Weights of a small mixture-of-experts language model, trained from scratch on English Wikipedia.
Size: 8 layers, width 384.
Experts: 496 SwiGLU neurons an expert, 2 picks a token.
Below are experts of layer 4 (counted from 0) of a mixture-of-experts language model. Rows are named router (the router's row for the expert), gate (a neuron's input weights, with its number), up (a neuron's input weights, with its number) and show model dimensions 256-383. Each number is 500 + 50 x the weight over its row's rms, rounded and kept within 0 to 999. Numbers have three digits each.
After each expert's rows: a language model's description of what the expert responds to. This comes from a sample of Wikipedia text that the model never trained on.

# expert 8
router:502553417513445503506526580510498471541505489534480559597559435497465502559503452494469541481439571533541516540508464541473482500479436541496494483519561474478479529508477563582352474593547482423549517533528449490574395485441588443534559500535502461426568456487516599453563488498461487609506465439536474523544548464485536525546573557493553507481533442486584502453526456580560532538472
gate1:445569493541501478488567449509459503500518497461476475472639474596450590563472579465451523505423425496365547519484444532460525520500496596420512497449556476469480464442539511521467453532496437473493523502510528441545453504462537478364540530438519475488550531535558508498519474459585535507454495533558494570499500469518454472371454539475454549502472548468515536504524447555516503524457
up1:413576539475399438492569526514539446606613443400396520485512545513444510512481505445524541555519566546463502509490560441547472462517577485458530521459533467544479491441499450578512541510478522518497544494544567487536510487513475453474470441489525545467536530478474521500576460463519455569497491488542541529493582454509575446554491492471488449594470601497500531494476530515546450475503
Description: Short vowel-heavy pieces near the start of words or names, such as a in unfaithful, ro in deep-rooted, and Al/al prefixes.

# expert 45
router:495504479518490557468504553491461501544449581545451532543468556452530493474487468540491450469505476534530517476500542505459448569402451531559532486491514436567538490556531467512390466476544406492477582552482433444555416446477515445529462553552503538480506557555456487441517408439459481540466581512509492460448517500436473535523527471422596500570496491509420554489522451545519543433451
gate0:464465459467547530485526541388444489593438534538499455465428581540448536496547468518502479529519571527437491438453567508475460510542545538431567583537520483543468489456498461532448423549514506437498450511467549392470518400484550449513486551460609537568557535598512507544588491601462495449460518630514509547451514552494588495438528485478489518502540543558539451623453592529568483510481
up0:543456550458483421609498400509509383457536454502488514551468535455534525549658461544540546527506488376545458488477590397526552394577487493505447461570508537526483457530530522553511491496506559426598532487437473492428469544504486608547583506550497459558490566330611505547510565451598508503494396470479533495509510507565528504548462499489552517470450514530489550515590514471498450545561
Description: Word pieces inside transliterated non-English names, especially Asian, African and Hebrew, such as ou, au, ang, Win, Wu, Chan.

# expert 10
router:462525515433465442467471523538550508466527553533554492538523459570421526490440586527487603584579537380425615468536576456453569570433470518599464497463581574469470544520532447563505511470512487392541486447439444495403594467492443554471438537511525438500507448586517389510467483518558470537529495565530527473475532534521480514617457516486416469531500551547444527612436393480559418560508
gate0:453503548505449469521536466491455550510506531541443410449537443513611521562592475519552540483514458508453494463441523558542525553463436422495544516524527533401579452498396476514606533442499443506535564405566475525517512508462525463575508479536451548534551425476497462600482465505486563477535533590466518550517466468476537533567496474440529635456557600542568571477576503518536542551490
up0:540519391509495427429576538482498632456475553455465423512504496529568490514521517446515524587463511503604569545474421409539603514434394534497492506461557572521524503453524475515540528390540491480542440402574446511454616551519496401444477522489495518477428572487417450493604428426531545533475481486480532444450479545530527440582574533465520601520541525556575497465466537592490610468470
Description: Pieces of Latin genus and family names like -idae, -ensis, -aceae, plus function words in species articles, e.g. Platycnemididae, spinosaurid.

# expert 20
router:542559523528548558495511443527459445530529431547473457591515436439482539458526499515511526470557487537486571519559527472489503501524497533503516535583623484509510527521467499497330477471583518394605457547588471490501506479503528494519496505542470513529545494422561561507428510535478499500591516552602497593539542518490520613508467564475553523426522485494562525503402450585499506557461
gate0:481371513568524545337494493542491466574477498500485437442627482502466473524475493508526482516485527487509541585500459450483452535511597437429566479429539511495408556374510504441583620491485527573528395492492485448441512586523581471496525545529482399514418538481492565525532628585477453492526506404492532536471571483541424562468462634421544469509416559492501515486441528489548500568527
up0:593493538403497430496465493436509448457428532435504469488431494565451535558532549434460556444474441575496468506559458492482488438390457475555500421409515474494504530535535437484422479574483425442568510475448471412467476509567460514571485476475438527471442521457502427445470451488455501442549396483493509497456512433420534456448628495477520514446550478530400500522513456406559564545517
Description: Consonant-led fragments in the middle of ordinary words, usually followed by endings like ed or ing, such as beg-g-ars, heterozy-g-ous.

# expert 50
router:414599516499533575465513539553486451523437444538434513458555440555492500428457549490516505514548453588498619596469505505497532539576533519560387544562465461548494501472537433518551503481443457472541527421472482492382614483525499493454534523537488415535601439446526534390507443450468461582465443541502546491543574497506476478521432523475407539573459371529471426484522494546519429527475
gate0:443589424504493470517488557487533516462481505480518529468539566417457477510551460464429481567469434447489499457429424496504560432555526535511541503515505494482494431391483589530318493533474589499569521473440583551556542507425506499484428485500592511486504581512491497514419508556587579536547464483551449453531532580515496495593479557477501555447559518436534478494426512458490499485475
up0:540436596563433577522490378520474482528494464543584485518506484544456527522500463549606536462491495492503451553445514454437512546514567482539467462475406609532488528524520525514531509502507529558465426533565500525521445539455510558448522489534505480498457510586494509418504527469463454491490555478389497463487394480444471395489568472534598526615526456583526630538420472622546462514610
Description: Prepositions and infinitive to following verbs, nouns or adjectives in prose, such as opened to, applied for, emerged from, into.

# expert 6
router:491495516514504590441518524524534458540521409541554462528499472448549564394469514514426563458456525466507506445557548477580496499521554570536573536391570591389455401532438530585349431465464569517525481523489465525471471518481526500529472485524613529594486493480518561486524461525511493565490443526503459472391489538388519465559487485446475470445544515497540544590534489534471514562557
gate1:525521458492635463483458612456566525520478489491538449536479562453534463584488440443469473471513511588409492526554572403453499469506512431557539464414517540494456511510555468520472558474454580488474496440481521525472545557486422514596495525484573418577567570522493472515526494560522460508453395540477521524560434536513508470495458504447458464488553500501465488584468441450471532505477
up1:497509530478516507465465503463433549523467540537548495445632433505553477564441430377479524497517452509454507477604544536480377515462451520466527467450501568444453411499507432491439537414469381533536387501491419497368522514523479527563553548459480433548459514518482497501508389508516488483532551456525463503530510535379493593571474559593506513472640551480531494540509498376542531510483
Description: Short lowercase or capital word-start pieces in technical specs and compounds, like N in Nm, p in pitch, h in hack.

# expert 49
router:490549485560467545523569507562544579413515442434474510538505538616510543477478469433544540482541434504488452568447528532488559424510542553556525496498459506502570581464479568584548521451544520516535543477501538571450513502578473451521530530447500475462484474503586500401593476509484507528411532460529457433541499496527403486491435483523519444464472479456507548481436522540478480475454
gate0:515475507423599585489517458540556500513506538456483432549601409456447543389593468459519519521514494552507444526517614547544439521517437456494585528465468508454437568504432527544472482440483484486459514524508430421516501517535525513508487591505509501552556600500514469485499534433484463583493473550460534554501502530435517516422505560455538467563466523512504515465428417513462526544466
up0:426446491491523371496442518498454499463488492549519577558527449491505479543512450520501388466473576387509452473467563430600530494389451454502548501449565501499605455514456451452455482487466502462456497527458498448542456514432552449488463461546455488512496419485569508511382494526476448506443431405574405524491403491540440476502515444526536445554433587433516540494470565527623454468498
Description: Prepositions and conjunctions opening time phrases in biographies, mainly in, plus during, until, since, after, before, often before years.